Below are experts of layer 4 (counted from 0) of a mixture-of-experts language model. Rows are named router (the router's row for the expert) and show model dimensions 0-191. Each number is 128 + 32 x the weight over its row's rms, rounded and kept within 0 to 255.
After each expert's rows: "raises" lists some tokens whose logits its average output raises strongly, later layers aside. This comes from a sample of Wikipedia text that the model never trained on.

# expert 15
router [ 74  80 105  84 123 113 127 142 128  78 143 133 142 130  99 163 175 145 166 164 117 198 122 141  77 127 122  72 125 168 153 172 141 110 133 113 148 107 101 110 129 115  86 125 102  42 168 119 100 115  90 176 118 120 183 167 154 125 174 107 117 116 139 131 119  56 149 101 144 164  75 110 131 123  89 140 156 193 171 137 156 189 134  98  76 138 139 149 144  88  98 138 135 108 153 223 106 123 121 176  76  65 150 139  98 126 170 149 104 108 120 162 128 109 140 154 151 129 117 101  39 183 109 117 155  94 183 136  89  71 188 106 110 126  87 172 127 153 208 132 114  93  59 124  95 155 136 124 118 100 135  70 149 103 133 158 171 159 147 158 139 125 119 144  72 135 153 111 110 141 104 129 150 100 177 134  99  90 158  80 125 129 154 129 160  93 131 118 144 102 118  72]
raises: " /", " and", "w"

# expert 56
router [152  64 111 154 110  85  89 171 153 173  94  93  73  83 172 156 162 118  85 140  96 153 106 139 110  47 106 146 107 127 110  88 116  98 179 121 119 109 152 111 172 132 139  98 128  87  97 128 108 123 151  60 204 126 163 149 160 114 159 115 147 126  96 132 162  57 136 127 184 170 114 126 116 122  88 110 165 192 152 130 137 124  60 148  90 162 124 172  69 116  83  89 140 184 133 140 143 151 124 161 108  89 111 158 191 100 120 141 165 120 139 164 140 113 120 110 126 120 101 162 138  88 141 126  71  66 148 115 146  92 157  84 109  97  53 184 163 112 141 127 138  90 113  51 143 108 100 130 149 109 139  99 112 135 104  76 139 134 161 170  95 191 160 110 112 146 174 114 172 169 107 170 144 139 127  81 165 111 145 104 135 148 100 123 156  75 125 134 185  91 153 100]
raises: "stone", "less", "hold", " society", " Britain"

# expert 108
router [112 107 133 149 160  96  93 138 129 119 140 146 109  59 106 108 145 162 149 106  85 140 137 127 112  26 140 147 162 156 102 131 119  59 107  74 130  69  99 124  98 154 143 102 122 109  97 128 157 118 125 120 149 117 126 139 146 119 139 176  58 127 137 124 158  75  95 145 156 109 105 133 151  62  88 117 196 150 189 129 151 158  91 122 148 107 147 153  61 103 117  84 135 132 130 163 122 137  67 152 166 135 174 129 138 139 125 123 106  75  72 149  76 139 136 181 111 113 132 158 134 134 128 191  96 124 110 130 142  70 225  55 149 168 105 186 148 153 109 112 117 163 120  27 118 152 105 126 114 148 150  67 162 118  94 119 152 121 181  97 102 128 111 180 153 149 172  66 158 157 113 145 168 120 132  89 117 114 140  72 146 160 177 113 178 119 125 148 127 120  93 122]
raises: "am", "ute", "ura", "us", "ir", "ur"

# expert 12
router [ 94 139 122  75 150  95 134 107 142 123 141 159 119 102 100 149 161 163 116 160 128 138  97 153  72  86 126 135 121 143 120 116 138  78  99 126 104  71 135  93  93 154  75  92  99 121 137 141  95  87 157 138 140 164  95  84 124 159 124 169  95 102 110 182 133  89 119  86 184 162  86 123  94  64  96 132 162 160 131 120 125 178 114 130 122 154 109 109 112 125 107  99  99 213 120 135 166 124 134 150 136 129 214 124 167 143 101 133 197  80 122 145 112 120 105 153 136 113  91 168 120 150 108 170 125  61 129  74 203  64 215  79 165 136  99 155 169 175 150 173 144  95 141  78 104 127  85 123 170 141 142  81 154 155 145 111 181 105 123 108  86 117 166 114  98 148 196  82 150 137 119 111 177 123 157  92 108 126 183 114  96 134 127  81 169 110 149 177 146  93 108  75]
raises: "erb", " date", "ins"

# expert 82
router [100 106  85 143 167  80 158 121 123  86 112 104 105  82 156 136 158 146 150 147 174 178 151  78 141  96 110 148 111 173 109  90 160  65 102  92  67  91 138 175 156 125 105 134 100 106 109  72 123 161  90 157  89 129 158 115 175 149 116 189 134 116 113 116 159  78 156 132 156  91  89 190  99 143  86  97 167 149 183 112 163 158 129 135 166 107 177 151 105 115  68 102 139 127  91 162 138 109 102 108  94  61 184 163 106 154 112 187 123  73 135 158 112 116 127 134 119 134  77 135 117 156  74 117  69 128 176 136 123  49 169  95 150  97 120 184 144 115 175 134 144  84 100  84 126  96 140 136 127 141 162  55 155 123 113 148 152 162 139 131  94 168  59 121 134 121 104 117  99 224 150 101 122 117 128  98 137 139 136  86 189 118 161  96 150 115 146 165 143 117 150 114]
raises: ",", "ire", "ender", "ett", "ment,"

# expert 120
router [131  80 125 151  65  63 156 146 156 156  99 124 112  58 105 139 143 126 147 154 116 159  94 141 139 120 136  97 111 141 157 121 178  63 128 137  65 142 167 121 179  98 105 128 155  99 130 115 148 167 171 106 126 162 140 136 161 177 144 104 155  44 152 143 167  61 177  99 164 116  58 161  85  92 100 135 164 161 169 112 135 164  98 135 126 115 144 195 121 109  92  56 115 139 178 121  82 108  89 176  84  84 115 181 157 116 144 161 113 135  57 129 117 114  92 184 160 178 144 157 106 130 132 116 110  70 158 118 111 133 152  91 107 150 118 169 107  91 192 122 141 127 104  63 134  93 175 124  90 129 137 113 102 151 163 108  91  91 126 101 122 166 149 188 109 171 135 107 113 113 155 138 166  85 181 125 130 101 163  75 122 141 171 127 120  96 119 106 126  74 119  90]
raises: "ly,", "ly.", "ly", "-time", "ress", "ment"

# expert 107
router [134  95 173 104 115  74 118 142 130 132  90 161  26 117 118 149 145 140 175 187  84 125 152 129 117  91 117 132 145 117 137 113 118 115  95 124  94 184 128  67 126  72 144 129 122  97 113 108 137 157  84  94 131 141 100 103 123 103 116 140 112 121 156 149 160  86 141  92 151 155 140 148  84 201 138  62 141 168 191 140 100 198  54  87 155 137 183 131 136  84  36 122 129 147 123 137  85 150 150  94  58 111 127 185 145 112 167 125 162  72 130 141 123 126  91 165 100 131 154 165  70 152 128 112 100 101 137 104 159  73 175 123 131 164 148 158 172 134 141 153 169 128 161  81 158 141 112 172  58 124 169 111 140 146 166 139 186 134 150 151 100 123  96 126  94 134 153  87 113 115 164 174 185 111 122 119 152 178 114  97 131  85 157 107 172 127 127 126 115  79  80 141]
raises: "ion", "ional", " Angeles"

# expert 3
router [121  86  94 129 139  75 149 175 146 145 145 139 147 103 107 136 145 140 129 145 122 180 144 144  48  92 107  97  88 130 151 114 188  52 151 111  86 116 167 144 169 104  96 108 128  97 122 112 116 143 148 120 158 154 154  99 186 154 166 143 166 116 136 176 112  87 175  99 133  86 100 144 129  89  82 115 186 105 174 129 175 199 120 143 141 142 148 131  52  91  91  82 131 160 158 130 153  93 119 118  99  86 163 169 192 119 139 145 157  92 154 114 132  58 154 149 122 122  98 119 108 117 127 132  97  53 167 124 125  87 178  57 119 148  90 144 144 170 196 120 112  98 114 107 124 134 144 118 117 137 154  85 116 136  96 152 112  97 105 153 111 178 126 136  96 175 115  61 114 163 104 101 156 120 123  87 137 102 181 103 100 137 165  69 193 118 148 153 141  88 196  72]
raises: " Athletics", "0", "ville", "cht", "0%", " Athletic"

# expert 91
router [113  70 134 151 111 145 132 151 161 161 150 103  83 108 119 137 146 155  89  96 134 161 131 156 122 110 120  86 171 128  85 118 178 136 137  48 102 102 103 131 126 118  55 150 116  60  87  76 141 123  90 174 118 110 126 123 149  93 160 143 109 128 126 152 156  69  81 151 135 105 116  83  87 170 105 202 174 205 193 161  99  93  75 160 110 186 120 181 106 103 142 103  98 156 157 175  70 129  88 137 115  65 176 118 118 181 135 136 139  98  93 128 108 159 109 195  96 116 156 141 131 153 149 147 129 106 122 160 142 118 226  87 166 121 108 157 135  61 158 127  88 127  63  89 113 126 172 154 111  90 141 106 103 142 104 170 112 143 135  59 125  89 135 105 113 149 133 110 129 138 100 117 113 118 140  95 170 121  79 122  96 160 154 116 165  90 155 104 144  95 104 146]
raises: "h", "p", "l", "f", "j", "v"

# expert 41
router [111  41  94 139  64 152 134 171 154 159 161 130 137 130 125 140 169 153 141 192 144 120 100 129  99 116 138 130  94 137 136 148 123  90 178  95  96 158 116 165 103 138  63  69 119  71 106 106 108 144 106 139 155 174 146 124 174  57 124 140  80 124 153 180 120  64 159  90 134 139  58 176 137  97 125 168 173 209 117 115 127 138  99 150 119 173 115 143  74  87  79 149  99 126 183 119 132 166 114  87  77  98 166 130 149 140 153 124 152 132  86 160 120 125 111 160 129  74 157 137 125 115 106 179 139  72 148 120 122 102 211  92 172 100 131 174 128 137 149 119 131  64  78  69 115 124  85 157 133  82 116  81 149 121  91 127 103 173 145 105 151 142 138  74 111 134  96 125 179 111 108 103 191  85 110  95 102  88 156 143 122 138 159 126 131 164 164  93 142 132 144 101]
raises: "ing", "ers", "er", " only", "ations", " for"

# expert 6
router [101 120 171 120 119 106 100 154 144 140 132  89 127 136 145 115 175 124 116 120 114 195 102 149 176 121 147 124  66 130 120  85 158  88 103 125  91 161 200 102 148  71  89 121 137  91 146  87 133  90  48  88 118 146 152  85 138  79 168 152 127  90 155 177 198  63 111 108 137 122 122 114 109  83 138 138 123 164 213  72  73 152 113 101 130 131 127 102  81  11  86 146 154 116 134 153 118 138 128 141  89 102 132 177 134 122 118 148 123 113 106 131 179 112 154 135 132  96 188 110 121 154  88 122 101 108 144 148 156 131 174 106 110 159  86 185 145  96 193 123 125 122 111 111 107 107 162 180 106 105 106 125 138  92 128 130 107 137 164 144 152 108 123 127 148 130 145 102 148 141 129 154 113 109 114  58 125 164 182  92 174 177 192  89 185  82 182 163 138 120 132  78]
raises: "m.", "ity.", "our", " .", "ore", "ust"

# expert 96
router [ 92 127  98 110 126  35 118 163 165 104 159 106 122  65 139 156 160 121 168  96  77 194 145 117 113 108 108 117 117 121 141 127 153  86 128 135 131  91 119 134 141 121  72 124 108 104 124  90 129 114  88 122 137 125 136 130 112 126 145 180 107 122 126 182 185  78 134  88 152 112 124  81 108 159  78 137 165 131 143 122 110 206 112  93 108 122 149  59  53  84 140  97 144 204 166 138 134  86 116 153 121 107 147 123 132 117 144 150 170 108 123 127 135  59 104 144 133 100 119 102  94 107 113 166 118  74 122  88 169 110 204  86 166 136 117 190 135 153 141 112 156 145 100  38 140 179  97 134 120 140 108  99 193 140 158 117 139 105 164 131 108 138 136 116 162 147 129  60 104 140 116 176 204 141 124  67  85 188 173 102 109 117 138  64 172 133 151 176 129 126 122  94]
raises: "s", "est", "ly", "ed", "al", "n"

# expert 118
router [ 82 136 152 105  89  60 108 137 119 135 123 129 153 139 136 100 167 169 112 125  99 136 129 129 130  84 160 108 195 137 154 124 147  75 132  56 112  90  88 118 112 141 114 118 133 116 116 108 116 141 116 102 154 168 117 112 151 139 117 149  94 109  86 165 154  87 114 154 148  68  95 131 152 103  87 171 160 141 172 140 115 212 132 127 176 116 155 154  73 105 115  68 128 163 102 205 128 121  75 161 152 114 143  97 134 106 116 162 159 101  79 119  88 158 151 177 126 114 108 141 119 137  99 185  87 131 139 138 176  89 241  26 119 143 100 146 149 151 127 144 140 114 107  55  74 175 107 106 114 176 141  58 187 128  90 108 105 126 155 150  83  87  96 132 148 146 132  46 167 149 125 168 182 134 134 118  98 111  98 118 123 154 113 104 145 131 130 163 146 104 146 117]
raises: "st", "ro", "ri", "ra", "at", "y"

# expert 17
router [105 127 121 143 113  92 177 191 182 171 135 139 109  70  63 122 150 139 178 111 106 137 132 148 140 121 107 143 114 126 165 113 128  41 127  98 116 101 126  64 155 105 118 124 120 133  93 143 120 135 170 118 241 120 117 127 143  95 125 132 120 102 113 141 147  99 118 102 161  96 121 132 164  74  86  92 164 119 105 116 127 149 103 130  80 130 150 172  93 112  87  89 143 155 175 134 132 149 138 132  87  88 113 130 158 165 138 141 105 147 138 102 124 100 148 178 123 134 100  99 161 187 137  95 126  71 201 159 130  77 185  69  66 105 131 139 111 188 245 106 111 145 139  76 168 141 146 148 130 163 111  91 172 102  93 109 112  84 119  95  76 174 108 149  94 141 126  51 149 119 122 107 194 115 135 127 129 153 143  80 145 116 159 102 145  86 113 149 145  97 166 103]
raises: "room", "ock", "ore", "l", "oon"

# expert 28
router [ 90 108 135 145 107 115 112 147 143 154 128  92 117  93 125 164 149 142 104 113 123 131 107 109 151  93 151 152 144 160  96 105 102 103  98 108  78 146 116 113 120 127 112  94 113 102 147 133 117 156 142 140 145 126 127  77 120 114 118 139  95 101 100 194 150  86 133  87 115 135  73 111 153 141 103 114 161 164 136 132  92 159 105 106 135 122 135 105  55  83  92  98 129 132 132 137 108 167  86 141 126  90 160 153  90 112 146 199 155 129  95 109  95 153 116 173 132  83 102 184 174 132  98 163  28  86 119 131 176  88 214  50 115 109 117 172 162 141 207 115 115 110  74 108 112 123 116 149 116 187 141 100 156 152 112 121 196 168 154  57   5 139  59 148 105 142 166 116 158 197 158 121 156 130 120 127 138 149 150  75 153 143 126 115 155 136 182 157 122 117 166 100]
raises: "it", "igh", "is", "uts"

# expert 104
router [ 85 110 148 151 134 127  66 126 163 141 161 120 111 112 105 144 192 182 133 124 104 130 152 126 124  72 126 124 133 146  89  94 133  98 139  12 132  95 167  88 101 131  87  93 131  76 123 106 150  86  96 152 129 109 106 103 163 106 158 103  90 113 163 127 134  62  94 150 119 138  76 124 126 106 105 159 187 206 181 128 113 128 103  88 168 136 155 163  87  73 134 122 130 107 167 174 138 130  51 116 138 118 141 179 104 157 110 106 125 103  80 117 131 112  97 166 109 104 147 151 127 136 156 174 144 117  96 150 131 103 196  58 145 165 109 237 172  90 133 113 150 103  76  94 101  97 149 175 122 128 127 119 143 102  64 175 123 154 162 106 163 100 107 128 174 175 188 103 153 136 115 156 145 141 138  98 172 163 106 138 103 144 170 111 133  77 157 120 154 139 136 103]
raises: ".", " and", ";", "an", "-", ","

# expert 25
router [145 101 138 156 158  76 141 182 151 144 139 151  92 107 143 169 144 148 135 157  75 142 125 105 146  42 103 124 107 152 152  73 114  78 137 142 121 120 155 112 175  87 125 140 139  88 111 124 149 147 145 107 192 126 151 145 116 108 175 108 156  86 131 150 143  78 129 155 147 127 156  79 181 123 105 118 180 169 138 143 134 163 117 165 107 164 117 146  98 130  69  79 115 156 168 149 108 194 103 156  96 154 114 166 149 174 146 175 138  58 110 122 103  87 143 127 107 144 172 135 117 179  80 135  78  57 185 112 132 101 193  79 106 150  88 157 144  75 173 129 135 111 111  98 132 117 117 146 127 117  84  76 160 104  73 120 173 100 127  92 128 161  89 161  78 180 151 108 140 164 113 152 134  77 131  43 153 122 159  92 115 151 155 120 153  74 128 138 103 100 124  37]
raises: "amed", "-in", "ely", "ation"

# expert 77
router [126 161 149 112  97  67 119 158 148 123 126 119  91 115 193 124 150 125 126 150  96 149  87 158 101 100 109 118 109 120 143 115 118  47 159 151  91 131 115  72 160 143 133 111  91  72 134 158  94 103  66 113 148  86 187 109 135 144 155 192 124 122  98 186 146  81 111 145 156 123 135  66 112 130 114 117 145 207 108 137 114 180  96 102  89 139  90 111  85 111 134  78  99 182 128 110 132  84 103 181  91  83 121 127 184 142 147 178 243  97 132 135 176 120  87 109 116 124 129 126  49 129 149 196 109  99 179 121 106  82 213 107 144 177  67 145 220 124 116 110 157 131  97  81 122 119 136 130 103 166 115  89 147 140 107 124 162 118 135 137 145 136 132  86  84 122 166 124 118 113 134 154 152 145  99  82 128 154 151 107 120 130 147  98 175 123 119 144 137 121 138 102]
raises: "ings", "-b", "by", "ings,"

# expert 62
router [133 153 175 113 112 101 168 106 151 143 127 108 124 127 153 122 136 114  98 109 188 196  92 110 108 149 112 136  61 186 109  97 155 106 111 100  84 108 149 131 105 110 118  80 109  85 147  90 170 106 144 138 167 149 139  79 170 103 172 157 150 146 120 162 152  98 124 143 175 157 106 129  78 125 122 167 147 191 177 107 146 165  78 116 147 105 106 174  93  55  75 111 121 132 115 138 120 131 118 124 106  64  79 132 160 103 147 101 162 111  90 146 133 109  97 160 129 140 167  56  70 119 141 139 116 103 137 120 140  86 222  93 109 132  99 175 208  41 131 139 140 154  83  68 128 100 128 189  88  86 145 120 145  96 136  95 158 182 112 125 169 103 166 117 100 145 160 146 138 125 103 142 116 126 148  92  94 155  92 131 147 167 201  54 136 123 126 172 111 146 103 108]
raises: "t", "ran", "ru", "-S", " the", " of"

# expert 84
router [156  70  85 121 132  78 136 121 135 137 133 113 117  87 172 123 167 138 145 168  99 136 130  77 131 117 135 137 171 163 106 150 160  72 144 141 132  86 114 122 125 109 148 151  63  31  97 131 147 105 110 105 164 141 123 115 134  66 125 120 135  90 100 143 159  93 164 102 204 178  87 118 130 148  90 114 172 201 159 193  99 151  63 100 142  93  81 100 150  86  91 138 104 153 128 171 150 135 126 173 148  90 151 161 110 125 164 145 142 110 110 177 111  88  83 172  93 140 148 142  69 103  97 110 139 134 138 108 144  82 188 108 134 170 105 198 171 104 138 100 127 150  88  61 131  78  88 131  98  66 124  69 134 107 112 113 120 129 126 142 138 138 141 182 102  79 179 151 178 119 125 156 157 146 111  97 175 170 111 130 152 159 124 127 176 104 120  97 138  66  81 110]
raises: " and", ",", "\n", " in", "."

# expert 127
router [188  73  74 125 112 129 159 146 158 145 150  79 108  98 111 169 127 157 142  95 102 149 107  86  89 122 105 149 121 154 112 122 132  79 134  77 104 158 145 124 147 132 118 114 121 121  32 135 142 143 149 150 158 114 107 131 152 148 166 153 104 115 136 164 103  95 105  97 122 130 125  88 173 120 131 120 161 168 133 121 145 124  97 151 130 153 179 153 143  75 101  93 111 156 129 148  80 166 115 142  55 118 102 113 132 102 163 103 164 120 155  72 142 124 135 151 115 168  97 183  89 156 135 144  65 121 130 102 149 104 163  58 141 104 119 176 169 104 233  96 122  84 143  59 147 144 108 116 100 157 117  58 189  76 118 141 191 138 145  99 152 100 138 117  47 151 172 132 189 146 160 182  80 118 140  67 111 132 121 153 131 142 157 124 131  37 160 164  98 125 140 138]
raises: "ing", "ive", "s", "im", "L"

# expert 0
router [ 82 112 143 138 118 108 118 151 147 168 103 131  91  74 118 115 155 178 154  85 152 135 153 115 125 130 108 134 158 113 145 133 121  31 131  72 148 104 106  68 117 157 148 153 108 101 100 121 131 149 127 116 184 157  99 160 165  95 127 119  87 102 175 135 104  89 107 130 148 116  95 131 149  66  98 104 187 152 105  86 139 132  80 129 150 107 175 134  18 109 124  96 126 160 183 165 133 154 110 142 115  97 109 153 161 163 105 138 127  98 108 108  95 145 143 183 114 149  88 126 138 143 164 125 128  98 127 180 150  50 199  50 148 180 128 151 120 130 197 123 113 144  89  50 162 125 134 136 132 164  97  64 134 149  57 107  71 120 172 129  96 167 102 125 142 130 154  76 206 110  97  99 165 162 149 126 136 134 103  98 118 160 151 113 112 102 113 167 155 156  89 115]
raises: "ania", "it", "avi"

# expert 45
router [ 84  85 111 190 160 100  91 124 134 128 137 127  82 111 114 126 163 157  97 116 121 172 163 130 140  88 131 119 179 143  81  57 144 130 175  40 158 105  81 136 143 127  95 144  59  86 110  89 150 101  92 156 147 118 124 130 149 131 137 132 131 154 139 129 148  53  86 169 152 127 120 101 123 151 110 204 177 202 200 158 119 118  68 154 149 135  99 145 107 101 143 103 118 143 146 180 129 154  80 155 146  84 141 144 128 103 165 111 143  90  57 166  95 124  94 180  99 107 145 153  99 124 108 150 120 120 140 124 157 113 199  58 151 147 113 176 173  91 126 101 127 154 148  41  76 122 127 145  95  93 120  80 122 141 101 124 148 115 133  73 132  95 120 132 110 171 194  76 151 106 107 157 150 144 151 110 178 112  99 131 113 138 141 122 181 108  98 100 161 119 136  76]
raises: "a", "et", "es", "is", "i", "os"